Weights of a small mixture-of-experts language model, trained from scratch on English Wikipedia: vocabulary 32000, 210M parameters.
Below are experts of layer 4 (counted from 0) of a mixture-of-experts language model. Rows are named router (the router's row for the expert), gate (a neuron's input weights, with its number), up (a neuron's input weights, with its number), down (a neuron's output weights, with its number) and show model dimensions 0-63. Each number is 500 + 25 x the weight over its row's rms, rounded and kept within 0 to 999. Numbers have three digits each.
After each expert's rows: a language model's description of what the expert responds to; "mostly gets" lists some tokens that are sent to it at least half of the time. This comes from a sample of Wikipedia text that the model never trained on.

# expert 17
router:497489497524470476520546511497493551523528539495563483517509503499506459493439496532453488499427475469533512531455524520477519512458524520487531481455490475541518483495504485501503560472457515
gate0:508493513530518499476471463534477488536456480537500514507504517500469500476445541513532473511475509523501515493500479514450485548460508517504477520535508521501505479480496471504517490492520496
up0:515498501513487486474467497475503527494448493488505528432518496487502504508498466532495463550478486490536518497502491505498498539502544506525473516528488563470497487476440506488455457464508442
down0:505485483446499523536520487516505493527521481480493511505495464491514500500484464539501496487525510512500474476537463500523496497451493517525507469481478515518479495515518498462470508474512510
gate1:490476512520506505512452453485507453475498469493503485507541491444517557513493484505471543449548464471474500519518530492502481516515532503519487507536509507466512487494540480494488505472451507
up1:452483492458509570529473515540531496512507475544519464509522521486512519487486464487493452501454497490488482471502499501575485497491501477529505507512472485505518517517523499503475501506479484
down1:502489486483507500505457508474461523477517521499516507510553496532522481527510514532489494534524498474514531522477474473480508497455529455494476525461506488466499498526452532490526528500499492
gate2:514497508479550510499509468503499452535546525487495461484491494545488526442547507506475500467501484533518521532502459472446547527518519534484533534499542476497492519525486493504481520500502497
up2:479525468454493468527486470520501506502543528529495468515504502539482498505516514468501507458483497484478525480533530539475510510485513515498482463507512538494498509477486439460454493495522501
down2:504497510520495500499530491534466507514525543512482539522488497475501495473490490511532510478444518472467520445504498469510493498457515523509463505525509484507530524502515513510465520503518503
Table and heading punctuation. Pipe separators between cells in numeric tables, plus == section-heading markers, list dashes and semicolons in stat runs.
mostly gets: " |", " 3;", " 5;", "4.", "7.", "=="

# expert 53
router:510530507453522545521470520493511452469496520498481476447483478507511509508467502477485493466500486485551492527499514503494500526513465542562503517463455499507486561487488513473478478505514451
gate0:472506491470470543514518505542518489485528477496490526446556464488536536459512497510539516473550528501510502514526516509523473486491508474525493536532460482495518463492492490500458497503494500
up0:484490495521530493520527511472502484505584528503514489501474515500511519488455486485509534522462519530484506483485495425489510460488495469501477460487490434498506531514496484542532488477506464
down0:463516490517483508567502490544503536531490469487494562528485532463473472472512528505517502493460494497542447517524452522457514443468496478488479558524534518517477475510492490508487463536499500
gate1:494494510501543487506501539467506477496495495488462552462514533459494502467490534516460459485461543463495516434514479459478515491471482500522519539467491498573539489528478527487460506496508504
up1:476506433470505508465547491514524519488512512474543473512503482496449472488520524501477516487441471500491502463489500520490544507528522512485507521512481521513490491519466482526470507488530498
down1:481484487545504521489503474532505466523472437479546515528477508488521493473494492497504519480514445480490578491518518469527512484504493516482497471533528501495502522541497493502536448452507513
gate2:521509461526541506505491516452495526484490469472500487489473497508508486477487522567504487474452534488497514471443500509511485507463454527451479494504462491503486539487480487454504472500458463
up2:467498448459480492461517507501523515508514494498512532510457485462504495459521512497468562520470508526484511505498461490494515550481506477508504487492499508463437517497482509472492478474423473
down2:510462535481459495548518476467506508507514508492505512476496480472492509479501520523511466516557488466527524472474535502517517473490494514498551487485557503528510500502476495493559534503484505
Line breaks in tables. Line breaks after table rows or before section headings, plus zeros and header words such as Goals, Population, Total.
mostly gets: " ±%", " Goals", "Population", " Notes", " MF", " Total"

# expert 3
router:494501464562526514480433518456512521459472480519485499501480558514504463500499519516472505529470501465516513564557483545445472472482500478540483515494519472467482541518515532484533496489542521
gate0:464491511537486545447458463486541492504493471510471519527464516486502516521497495519483500523476485529477491491536476493489471524534482478470471526561475493464507534514476514509525458504481459
up0:542498498520508496489516510490558481537499491532493497478469485514481514529504513531501515491526496472533482491527490510514546435533452527500453468460508528464478492499492449524516497488492507
down0:501528548508489510465480470450523499494507486492512476458517533521555525487525475525475474480497528514486503536537471523532475541477486493491470530536486482459519494503519448494473505516501498
gate1:520499548494464513497497534536526493507478515502542488497487494521464536479464458491503499528540502513516460471531447512503535493482509490532456495498494484489516475493528528477455476472511484
up1:516502542498457492498495514552489496481465540468533460508513488477533512539499515522465467534516504471496524463482503557501529498484522473496478493546483502506470482484544480493456463499480490
down1:487508495453494467498538531505458477513474484499499447486527492516466544502509500536506495470504449496546507478494495494437518499515516503516496498491462517506478542505563522463482497486446501
gate2:498457505494483512530466460504476498518487476546457501534497508492531529474522542505457530553512524525441471533490505534457477539534508514512515532549558465499489483506498513526521474449543491
up2:492485504503500529485473468477510490508487497506514544477497537540474483474489520490467508476513499506496528477456489537499487485511470533487497523526503476534506479465537505480478537487464487
down2:513507478513504515495491506470516494473480467481514513442466479531516471488529463470492499474496485511512495526489516492525568516494487514523553447487468517465517505470498506465514504515504491
Clause connectives, discourse markers. Commas and clause-linking words in expository prose, such as where, when, while, however, and phrases like for example, on the one hand.
mostly gets: " where", " when", " while", " However", " however", " because"

# expert 51
router:489507498472519505514510507482493551539498493507520472539505484496494506526496458500501457464524500472520470510492512486539529483519530513488469479516464532515466498479444487516463495519490484
gate0:455535501472506524479500518446544503500534504503480556458504498550529489512482497468505437493500506490484525440504527534525466496518460488491523502460482500477523571513491517477520504413516525
up0:515514452494491480496491510455506469520546467492476497538510507535463492528538512521540502529491512444509508505509525550514528503440516473493483479499465515496461497461497480498503525511478477
down0:520503529499514546492511546499543493510502468489498509468487489509476478463509512514483455502480435457451510493527524525496504514550475490503530454506462572514541482497514501495508491444469496
gate1:500481485526515508459512507530511456489489462505481475494497463486508513498446506466491483496507498474500475482467505512547468511474499501468513478532513521529484552486493537506488524500510489
up1:462507526479518473520476489520496455478501506471513547417545515521459511500519521500499495482511555495464487496533453484526487518488497485489507527487503483506517475459521470521486529493482522
down1:466497500486501503516514464519488480531466529486508531514487483496501480443508482541519493542493533481528492430519491495508523475533513500508551503525488468478506505506484482495502517577520478
gate2:508469484535500502496472561489519500544488557472471527509490496532448518514495486465493487537522499468514470525496461466472511487499540539569527519491520490533490494491516537500479477460495482
up2:480487519487524510543527537505495465502513487513478518476498448504485483510551481486511465512494526465516518540522503501504534559531521493430472537499523489456456488521515499497504523452483480
down2:510504484509477505508486460483491508526490493435504479509453488492484455496535527497479498497489511464571490508441484509461520484510498495505478478465492479494472480465504500504515532511501507
Line breaks and headings. Line breaks ending table rows, list items and paragraphs, plus heading markers like == and ===, especially in election result tables.
mostly gets: " ==", "\n", " ===", " ===="

# expert 56
router:453468505509549504513493480522484434479524489474539496482533511516500454512534498477493509528538496527483499504502485509471471494498514503464464510455486504462523538519509520505518478492513500
gate0:474519491520477496475526456499484481533488496480552449527480503474444494489499463498484489496512461426487552503476480472498519486455500488494507480508496491476478471548518504481520533496467520
up0:503468525521499496481507520507519513488534530506530523467493506525537505513434505528526500449453463477497516510520475499502510500483501539481497497473522530492492505508467468503525508484495495
down0:491528498497533523495514531471481545511490474496516513462473485524481481424557505479494479488497511495492499521493492460476483485482489459512526510492542471463510537501498503520446483512497545
gate1:478481478502526525494474510485513497491510541519470478523506546490475455535514535490483487522474523524527509538518494486520434487468507554519518532463499471517515559534469520520495516465494542
up1:510512493494506510480485473518535454493521494497481487530533468535513524531512502504499473507504499538494513522480501503508496514557526492502473494491476502519438479493513496528474454515531529
down1:522512493498454524446515524541505479506508514476532509446516500533454493509529515490503502454513481524526490459500505491497470439522501510519498488483509494476506478487509517490493516506532499
gate2:512463515551491514508517484466526504507500518488462504525480500511512483550519498437472514484492493498486509490514456494483519495503508545535478512518493460514499502540489463490506523428501488
up2:527488485444523471530517532509543495469498509495554513472502510554470475524515491531509497501499456479513474479469481443506496524514465495490489537486530475523482505507517544502501509489501503
down2:505507522489484449515478495509502515482471456510525518421497518539493474500514476510524492506517532521534491478491433475536460478486514516506512516554497485515491519552468470501505497479555491
Historical and descriptive adjectives. Adjectives and name starts in history, religion and ethnography, such as human, civil, Greek, Germanic, Fran in Francia, Pope Stephen.
mostly gets: " human", " civil", " medical", " Greek", " alcohol", " man"

# expert 49
router:514468523464495522537549467502511489512527523465497491531526516523486521512493449476533528501540473532520489492532484531480525514513496474482482537520519513514523426525516508507496464469527483
gate0:473521449502539493455505469490506491545467458457492501531487486487492473495524479518528461546451527504488529498497530463524456470493485489533484488538497473492505477476512488483498464462500470
up0:523513504471496512539455444473510494532546504489524538519518503461492476501519512484500527498521478516471529494527537506526494488496499550539484477546531546505498494513511508504493528526476474
down0:489505482483473471460506497532511447528513499517558517461527501490465462476483553525504535503503555510507482491504493508486452503495485469512461583508504498529467488514483506512500531483484523
gate1:448512507505526457499505494502509501497515511519521520506486522540510534479500532492529475498485458463474477522500473528492523505510548502494524483518506469460449468453521464470498479552511533
up1:480469473542501505501542546464509547524465519518512496467441496527500446514485511524479483478500492482485495457540532520501517464513461530458491500515510482481467475475503431471499453538458505
down1:544528564450499518507448451505497475538486496540529441507501481507489501492476514498544549508462482547517471529483509467473490528496540535479497500470515508527444483552498528499488492483485521
gate2:515450457486495516541519504482483479514473434477477496467520465531519476514499494511455481514474442437488462475513466452459479476568521499495531497422477500531520502477457484516514475512481544
up2:494447513486482495501481484491499483502454515495491505512535478508488452504455497495487511508527463521505467489487511485522462493529529490483516481500516497542510513550521525492542509517510487
down2:491464517511517514501545473459551522484481497482487489493511486513515508510504502472512497482478454517484479514486520501474503488504509499523482494503461470470514503485469499539504436530469429
Row ends and headings. Pipes ending table rows before line breaks, heading equals signs, markdown separator rows such as ---|---|, and closing parentheses in infoboxes.
mostly gets: " ==", " ===", "---|---|---|---|", "|---|---|---|", "|---|---|", " (0)"

# expert 59
router:478477462517512453527472495518507507542509507504543497500460526548508519532477478483529496481479496497520482568502553491462521526515479498488498496497492491543461497499547468554468517510504518
gate0:469514467475532490459488518546491489520500556546523442507490513497537492556499478489494521476484491476481478510544497540493512501456466464559494517503429472499516492492526468483532445514498473
up0:486556513495520449493513483477540465505505518482494521482526497470526468486496509508504493541465485509491474457502494532516483480507470498511506504494503482510548481427549504537501501473513461
down0:514497474478514512546538537508531499566515491482472482501521524492468535430474495521477487522511509477517474453553463510523515494470530487489540501512477491492502485480521501492480490506508472
gate1:512483548500473504526510508485509457541490486482506515486488469443476513472466539512500510529464484577476452504465515520473498505528476542511463530493487542483462507494495466528457471504540531
up1:488493480455494540483499482488517497472473478505499510456492521461456486491572492495527498491523500511520501500472492477515528549473477477498493560512511488486499499541493479480492452508513490
down1:503483492506495517451548470492515491461453450497475519506515496469516475511495494511523556453492435447513503504467518485455493537519497532514463488512470514488518554454486504483461530515492494
gate2:476486520463549505486507483490467487501475512524528477534507437487508483472507489522503497518495522501511529550502480483502510543495499482488473465516544498508482480508477450548509525457502497
up2:439481507549489492520533539526462460527506519519498493537482498515472481522489499528487482518443486481491510524478554490519501472530495474515471502520492518512453516465497530493505531462540510
down2:495505482561510520518507561517505501521515518495535521509521518479472472492494517455477517540492504528504520467469531504555503509498540476545517527482456497477465475471537466480454487471503510
Sentence-final periods. Periods ending sentences, often before a new sentence or line break, plus ). and ." and numbered-list periods like 1.
mostly gets: ".", ").", "\".", ".\"", "2.", " (0)"

# expert 47
router:499511505488496461528494512472510499491529506473491495425480460507531482526535533497477550534488464456512511500527491482504516449497487475550513553499526519519505509517493542547518506471539498
gate0:495474486479475458518545507466527521523549485507509514511508498459521520475543513507501495491505495479542526473525478509526501447487466489525540513549457526478444508503520490536532492495519516
up0:510507497476441494519494537513504529481563508448518479502472498472497554478499503478506538490520484523447523515479476488489483517578484502516491455504500492516472506530500539504473476520458484
down0:476502521440440520465487486514531509514523492496466530467484485515471483493490458493478504457520476496488496526470505508500484531517509492518514510522500507495483508478484497509544493512516519
gate1:514520495540461504503496481501524526502476415509500526504489524516473541508470522528464489486494509494523451455487551509526503471495516535508482482496510516488540451500497507514492479506502471
up1:480456485526510479522491482497491496518478469516522533548539517496535476460486539531487517479475508554453538530469484509474430526509493487436505505500511500505499504513499533520521471520526485
down1:492449481528499493507497500488491522499513488474514492522529524474515491469478493526486494487519521506473501510518482482466431509531496470511494483448477517518496489547513492489489464459511493
gate2:471519504513476493500491479500512495465460528469501457530537516541480484479521514450451513474533512524497479504514521465469478499493497466480517522474490497498474477498479496437528484501476460
up2:485479475545513510463494485509503511501512502451537509530503484466490476487492497532546495490483505485468481486510494497475492503519459516496444499476537529519509463510482443496485502512500494
down2:491492551489510513492472439477503530530471508456546495490507449480492535504451483514526479463528452484492489523467513492507514502512523524480455482499500465507494502506452488512480443517465503
Years in dates. Four-digit years and year ranges in prose, tables and career spans, such as 2014, 1981, 1947–1954.
mostly gets: " 2014", " 2019", " 2013", " 2012", " 2020", " 2016"

# expert 14
router:503515498525491499466516548519531513507486558470483540515478510523472500525495521469492508553492494508484520471530445528494485482486500513495577558445512486495528524474497467455497519504475499
gate0:481459477487480496512502478472479476504512512495553509491497508509532540486504495509507508533476452524506466483543514533496559546472477533492491534471494477451483514507508492474528468543493516
up0:476467503518543518477480456559536480501465483495486478449523548530458485494533504524512507510433463536480498507528497448483485480499450470534480505506532510496490457458500541444443478533486492
down0:517513477457513525492539527553528482473495529499534493495524493489520507493499520481489512496507504487450467525539503532501521514490519462480544542492469490460532474481495530487499521448564433
gate1:488489531498508504513481487463503517520478501516494467488456512508507499491512534517491490539499491507506454480486503490535426494516490528471490466470495555507479507489503539475471535513464470
up1:478515483494453496463537481486520487495499489523484538489500487477488494528533517506508503509493511484460467451473543517483499494474495519484508502511479478430489513482503477487493479511515520
down1:447510529501535517499532489502514516482509490519483534488462434525494499522496511450535472501511444508475487518518496486527472491535473546445527512526502472524531525486474478523478513531479492
gate2:479493490501559468521518488535507507492540499528543484496466488478460513521507478511487491492504506458527524512551521501457544470527521470547484530532491455484494506501454557492546503495485490
up2:484488490523555511497544466487478543521518478499444493521525484531470476539499486472517478499498515514523504502519453502504469503495500521538496477509464526513514441493515492505520475492515515
down2:457461523497460500433494497513501455495467534490487457501412467486511512486535494501478512492484451469438513470506546494487497534525512506504524527486482506539494508446512479505469473467505514
Capital-letter word starts. Capital letters or short capitalized pieces starting names, titles and abbreviations, such as U in U.S., A, St, No, Mr.
mostly gets: " U", " A", " No", " St", " p", " Jr"

# expert 31
router:500519487487537508506531509490493475475497501505598528445505518450544480485475487482510531517480508462507494489524513490549506462507485520544533526458488460509530510508453484477498470456515535
gate0:471476513484497463487459494420512493517517495490514466500471544486533477495516506491508509496475456497484482502553480497482500497492496473511494515496475487512484508477501530512455456507494467
up0:506538489493458507515454501509477518488491498511474489519462487514486494500501460436515501535441540496527532539514492510479483505499491503560496498498496543505512482494512479552495508535500464
down0:464510488503516480471527487447464467515500566517482484544464473496488495481505482494474558537468521484492519492496504523490539523500474505520525482461493457439495490468502490503511533486506511
gate1:495480473531513516528502469502491508533546484464517509529509493523486483508504468477483524552549530497501506495473552466501494544500522519509488517507512464499481516480491519507518506489506509
up1:492525478499493487494497467500539492494516473493456528510541521502510481489521525460505509454487512525468512462492460534495486523526502529558470526481492496546524435556464479478525499469536512
down1:509501488508454502495500460531503506477502459535504500513513498508526529468476495491457498502501534486490516511503510488527488494533462522476504483498511526547504465503503512523485486523543505
gate2:522491525486482473529474488499519477496460521505509533503496500506522567465466524484543504474504526521460556529518478479482485560536499476524502509492454503529496533499490493467510509508482513
up2:480511501501446476505490529525515538514448525482518484489482541528513518481485532501523538540478511498524496551526504501532493499521494483500482500474496511513565496565484460493540489494513473
down2:566519532467532553514521504521458509506470475500459492479485534514502490493515514502530496455511494504483483463450484516487467508462525477521503493500533472498492528518500478514452487523510508
Month names in dates. Month names in full dates, mostly after on or a day number and before a year, such as 2 October 2022, January 23.
mostly gets: " July", " January", " November", " October", " June", " December"

# expert 63
router:515492491517494480516500513533492508488445491525488516479477484491473510559572462523523470495479529457500458533456528499531480525513509517487494502530531517524502525493517463504510480497466505
gate0:487524513477510531470513509556539490466528517530458446561560487507513478503528501487459499557516481493444508494482512522547471529497490461511452556527506519459480518512517490465485517499544493
up0:502502528454520509484511513529521506499567504459488513477494520480496500522440496494486481504536445525451510524535492523522519477512495505551503419489466525536504510484521490475534470443502517
down0:482509490498439493476460480512450531523489540473547525459517502523494530502531515491525521486519523501498505468475498485482490492472530497474529510502472528465530523498452490475494554491465504
gate1:498478513473497484524462486466476448492515482486537506462501527516467482488512513482518503506562504489530510500466456507482525505510497512504509501481491523530459519494500477512488503532481452
up1:458532508503494464467551517519512544522532479479503521516521452511489497476530496494513471480477526494460455509457538475518536465490523499484503488510551480458522496518490497479498465502508466
down1:534522549491459515498477506495485502499529552488496485456529514540521493502491543523510522523515505483495491536539532531522496486499488488457432451542466514511512488510486498515498542531491491
gate2:496538485500510494514509494498495527484479482512508439469481527509463500505524495504454498450531551483567507493505514496475484494506467466501494466526498508535498500496548528475483514502489514
up2:509425501471483505475525518483495533483498511524497538517454476514526509511478526514509489491527506538438497483481548528522527536537492473502492487520483470476506497512493523498508480502507476
down2:498521441530426531500519550507525504526509505543501499512476506484483443455526518481476495460466475515527516516486542456484481489491522529479527509482478479455506471488509511495529545484480495
Starts of foreign names. Opening pieces of foreign place names and taxonomic Latin names, often after a hyphen or parenthesis, such as Ph-, K-alambaka, cost-alimai.
mostly gets: " Ph", " Rad", " Mah", "moor", " Animal", " Tam"

# expert 37
router:484496476493504563512519500551538454491481526521455504447501510465455530474485513483520449512537434508488465530526525518508496514508517508543549478507485470485520500467468501455496494517555502
gate0:458495505501534529519459495452476510495510515498518497527502527502497478513562496489446486518522532495479497449490498488508528501514505527473478484514455467482511503482534496479509525518489498
up0:481462516482483500517497540476535518503498515563534483508490508524517522525515436498516532489482470515465468504543472491488505489512510491490536510477517524495505522488492555453483467494502535
down0:452491470487521505512447500500486514562489465497465483508475501550493485545472530464492494518494504473524497536555501525491459462501472480482487520539516533494464509510523500495478454473460522
gate1:504502497535468512510488502465505513492494526509492500535494513503519505481481498503479515501491512494454490539473505532511485460521507471474463530468515481486496474490487504533606461518522512
up1:523472509529505490505483532507453504488494498489525548538513498484511474497501487502516519495501478515511502492488503493496487548527500497492463495473515490509543504507558506504505520506448523
down1:491481512484490500504515494517472548512468528499520487593561481513464483447533529516509475510467495494502519513487525474455523486502493487509507528540477471480485476462496472475461589461486501
gate2:544480491470490485490475556488502472507478516488517519535491506483517493482525517478533513499461497508475514485570532491494556505457523490514452512510478493540476489493465498492520525499517550
up2:478546514467512478494508473521477499543501491475540498500498446490489455482521532542475509498458497495526519506475485475537470500489482529494441536472516532514527527476540474535515510498487490
down2:514522560477537544500524537543521465463463496510508514530471506499480490501496514509480518468478474489516549501490544497519510462514504488496501537525494430512534487509475505482509496505504511
Table headers and separators. Pipe separators and line breaks in table header rows and succession boxes, with labels like Votes, Candidate, Position, Historic Places, See.
mostly gets: "See", " Historic", " footballer", " Places", " UTC", " •"

# expert 55
router:516499521489499484531465560509534484495472482568496483511496525514483489502450472489473502518549518521528502500467507515499459487516498488469517487474493476517513504480484524523447494495518519
gate3:532500473507461455508509458563496519529486485512449512552500473534502472497495507539483511465527526490485529520505532505472431496508503480461475488512531485509542458494494546523531524480512514
up3:520520539479512458431479554436483487495495505474470508486483513509512520449519531440515485487487507526551516491477416493488482519480539515535516503495539499522531543500509474499484487510476504
down3:506512490457513508510492474551515505499494481460450451497484539502498478538530538483502506502523460482449473500509534469497492478503504498497479497517490501521505455505487494512487488474468487
gate4:501511499504489488521501470516467488528523466505513501512445491476488460519489493472449537484465514492469530517518503502475518525508442506539486485516492509511498524534486471528541523514508547
up4:528503462485544504499515517526499493544502480545533484527520489498522455495523476498470480518492533540543501544508497478529534499497503497519524500507511518500516461497491444542506487531525533
down4:459545527499464516523469469475485517453485515469508505525472511491529505506514493496532485478513481537484489541484514567484506528517525525527512520517521515533491495526514421502473517514505452
gate5:514488501518486502517479502512521540468490494514497520473518487484523467539493549477487497496518524526493509490488550486478482536561472542526542472489491475515530489494483502540500487504525554
up5:516516473489473477491535499474419474517536515531480486490510519498473468501500502495516495485511515504492553536534511497522512480505513520495470499463468494471478478511490530501513545477508483
down5:509474532556519525515522516500506500499481445499511486457500499476520541529493520467468474500470468477508511455513477469488466509498537477528497522536501503497508546484493481490455510548464474
Surname and name endings. Final pieces of personal surnames and names, often before 's or a comma, such as Bizet, Hendricks, Reyes, Williams, Johnson, women.
mostly gets: " women", " Women", " People", " Jones", " James", " Johnson"

# expert 2
router:453491508446508475485435503473481495481504465523497501473546493509511501467544502516519542485505499482470486515466517522475512514487533508496496531544470499514500467536477494473483517517489510
gate0:478477489454459498554529507526561474532546527520480493487515513483424497522453442472497518518518523472525476445532466520509457485519515518481541511572455483523496479448540502503497535552513493
up0:518490514503506477524490482494534476481497543531538481483509463487519506479495446552504490514484522528463472494472495521494547460511504511498497508533450480482537490501495521509473468524469515
down0:502527499508513446517460482521460526502470456508474510435468438501484504510495494513511474464515544473525465513456499510471510511482502502491514481493515516490538484485492498511516483479486488
gate1:535518503481507459509508521534475501518486464496519519502533461474552490460496538517514525476488505509478483458446438464485494515489469486476480528493446495469463457485564511517507443455550505
up1:481503511533500530529478514506508482507469511505518471469521457499502488476478464489526483533496498523464491528479502484467510510465516521542528515501488504510511497526505536486460503468556471
down1:471484494513539508473492487535541512470493476445555546525499537494508540477513459505538515538483545526520479508505458486473504528480482514479512509536514475505528525511515496493499512480497521
gate2:507496479497487511504492449514536482478536495497497480490497464508485492471521495530541512475472479541492480474508528528497506493505535494439466496526452489476478468441543507495447510479518503
up2:509539470514525554511539468508563471517478497488551490535542525482510469439529520543500512541502502542495493467502485447523519505439523511474489540534498466481490455526483493500475508558511510
down2:501481481473482486467529514512470531514532469488540494508523492469456499475492507500498482482473500495519508497527466491536517542524527503491492505487497476523474509463513505530524495501487498
Foreign word-internal fragments. Middle or final word pieces of foreign names, places and Latin species names, such as -ium, -ensis, -ia, Pira-eus.
mostly gets: "ium", "ensis", "phone", "hina", "ia", "ote"

# expert 60
router:534520502550491436509483474492505537437512516480489471524487506460513499467506455455516486494513505438479516473473486520470461540483500509523482502537514484526539450489501505541498487509539526
gate0:488545520478484528521515465509485507458485491480533483491549472567530565505482500458490496513474480538556470514556518477487506494503510532532457544495540510495553485479546501494505528476484508
up0:504540505502495515522513550513468480508501470481515505476490528502528510470494479471535485529472491470542546481524511475520531506516493490512488490549500545481538515498512491500462501479485451
down0:502510456527504462436520473535449519486491530511511516528505521515509476504487475468491458496503518506467532487497546483480513490501525450472511467505515499507476518516476512538489508506510490
gate1:436506490511551507475488462503492517508484510489493471466473495524452484538508534507509491543485468483500469506528469515486531506501478545503452510505503487467506479506533529479501466486494519
up1:502500494551521493520505518518458486480446542506502472472464493487516483495504509508523516523469497534528492461533469521512523536507510529509485459504528474463464509440508486513538450512491518
down1:501530492499467454522476473517492455488471513474530490471489481500500497494539534495480530480480516510540468463527475544517537436490491490536496543496508476496497467496475527515515490480489452
gate2:499496527478505497513470522504508527500515498504523543488528519475517534485500480489474517511474486532504480467507538482507480505486537468467526533472503495528536504462474518517458533549531485
up2:455478496472472499493496497523491504524501459514499479485527501487497527489508527522464576498518478547487466594488549518508520553503513524524497511481469491474530472574521515499516491486533491
down2:523515477503445481492506506503450474495508553466479518534555502527498515454493515495526485530493524510505495512520484539503553517491543476530513490506516489479474519484482527560483478491497459
Clause commas. Commas ending places, dates, and appositive phrases, such as after years or County, plus ), ; and and.
mostly gets: ",", "),", "\",", " 2015,", " 2010,", " 2022,"

# expert 40
router:498533475529515537499546525476487508454511531489494492494466512491490547513511477518495506520469508506476504531480501496484523539493477492500496513495513481504505522519497471526493504511469503
gate0:536530525491488539490466500550484517513492464487524545471495508480520514514534490511473532481529538404486437528456528498481521491511492510527479510531476459514532511467504511485518476462509466
up0:460526474513519510502535453481496519471505516491523520449537556463506524515519470476470479478538459495509468462482507501456468506514490506479497533469519489461506531471530486499484475478493484
down0:516504460493461463498471473445491496474468504512481480494506518494518482494508503490515525496500505529449480484474487511505503528544519534461476535482468533524457464497522491429512547484510504
gate1:516503545498504478514477560505522474527521555515486477464535473496474485520472511452483463560512446513512466509495480495500490491513461486541533508480490545526504508537432505545509438541507410
up1:499546504522517486539494520448519484522525510530498529514506476464502475497529532530466491486501487553522510496487536496507527494497530508528480528548515497485484477469513467553499495470498521
down1:471508498531543478473514498482524486523550443457511477522495487452557517483472525509466495514509517525492505497532505468459502482500467509518519497506490504496547511542517521499490520528507495
gate2:464525484544478439503517492569514533493512485487514495547520472510522519507514488546499530502514477478503528487467506521507517496501515479510490428513447486507515511528511479518493484494507484
up2:517490494481498554476486549522514477525530490509470490472483475510524507484510483519515470528489481453545473545447494487466487519470528489484494496433523527526501533477522479487475513557500520
down2:502521464488535539495511487518514446551525460539512474441462512513480525505497528484526453476502502503532505529530434484531458484502522508477501512482476551513449494499489528472515544537518536
Commas and spaces in data. Commas, spaces and colons inside numbers, dates and list entries, such as attendance 14,624, January 7, 1871, and track lists.
mostly gets: " 3,", " 4,", " 5,", " 10,", " 7,", " 14,"

# expert 48
router:457484490517493469513490511503507528517505504475486500525458489491479530476533533522473497501471497507518516536470553504472464509529476505475498503473484515470535561547499518467527523527490511
gate0:511498516457525477482497515559515443509457524512448459516444516523541457462489503431498460472504537486537551530551525498499474518533496512484509459504477508486523492506557497464499496515484474
up0:501494496469537483461478493488523483558511511463454504479515516485450525499530521478550491518520471557507482515529499492491491527470490504490478543516515482535481567543513537491491533514472493
down0:452483507510502502500445515479533521487451490489495468506448466527523517460533471518504523530507444486512476497470464486541526469472518510488477530527448481523520482470525453466475513486473543
gate1:492517495528497483558508479524473510507529551487461472507474496497492472500511510530534537535492504481471519515524498514515523489437471489494469499494505489452507513504526496515539512505507516
up1:538512500494517516469516524484511551476491468451534474487479502463482500495509477512499496502491494465513505464550484531504496549505482516509465525471467464474486521515498478511487526580511504
down1:467497530451503553526485490472495513465495486524483530505473508502536493504535495511473501436528519438484488516481529491516495476484498512490466485482511501549526515519501535498492476491515504
gate2:513527501503507527496556502513473507473483505530498489440469514492517450542502509511547508496458512465470530516501512484521503492468482469460516481525477519532495477482476504532505489480502509
up2:496467498509479481514495529462467528492493540493532466461508532472476523511569476444514526537497478510488446478503567481478451533451532502486537513509581507487527518524528488513502501534489496
down2:469504514520489529509507486457483526482495495486475499512500509448531534491514527519502520466515464482463507540494472477517493504481482499535483479538512549464552538518522483499478505540535497
Proper name starts. Initial pieces of place, building and institution names after the or of, such as Shirlington, Lilleshall, Phoenix, London.
mostly gets: " Cur", " London", " royal", " Southern", " Bor", " private"

# expert 41
router:495506503513448533472517489510533500465511509478528465519501489502491533490518487524528501478499518447507484471480530477469473533509529501523516497471518485430476488519486523523529544475533477
gate0:522508469485492502506494543507491400479521542512478468507488514456507474512516511484506511506522510498468445516486543505495517498465520535520499461506480482508500518514478518519519484473472537
up0:476443562481462493500514474486469527473492518455514470475527477542518548471509481565506474484457505508487502498496476481538468491471534489515521511519509507513443546495507480499509471519534484
down0:526525533503532514448520498525493542510464469509521522465489532517522490518508479500500466456503546521537571556537490476492532498475524481514479533462495507488465546485520533513530514486519487
gate1:554497453519464508507524448479462492547487464544498509508500515515516516471545520492536517474554510481483532464495477506518535511445445525513488465470478517510503537498502474463484495506507547
up1:521493502523497486446480467492467560496485476483539503516514491577489522496525483523501475518498546429481498457529536495460468505462489468466499473476445559485488460493497479478487457484488534
down1:487505527476519477490474497488521492520513503487444536529473479453488527529553484526532541513513476546452493498466502506517466436511516476519497506506496490499503464480468527502503510480485472
gate2:512520531480518500497512462514448517534487533513531485532505523505556492495516463467542447515536512475528517488482492511470492515522499537503504456533443487472493534519465517479497481522504449
up2:492510504539475497468488484507473491480534503551490539514506539484481543510537496511496530536489497539517458510506509503471492491524493486465461481537484550519541495500499509473533495507470488
down2:489502490518490501516453489507456539512496468501493462505489531483512544487511482491471496490480494504474485519476538479482499486543498425496463488504509464481499502537518519501486462494498493
List conjunctions. Coordinators and commas joining list items or names, such as and, or, &, including, but, and commas in lists of people or places.
mostly gets: " and", " &", " or", " including", " but", " et"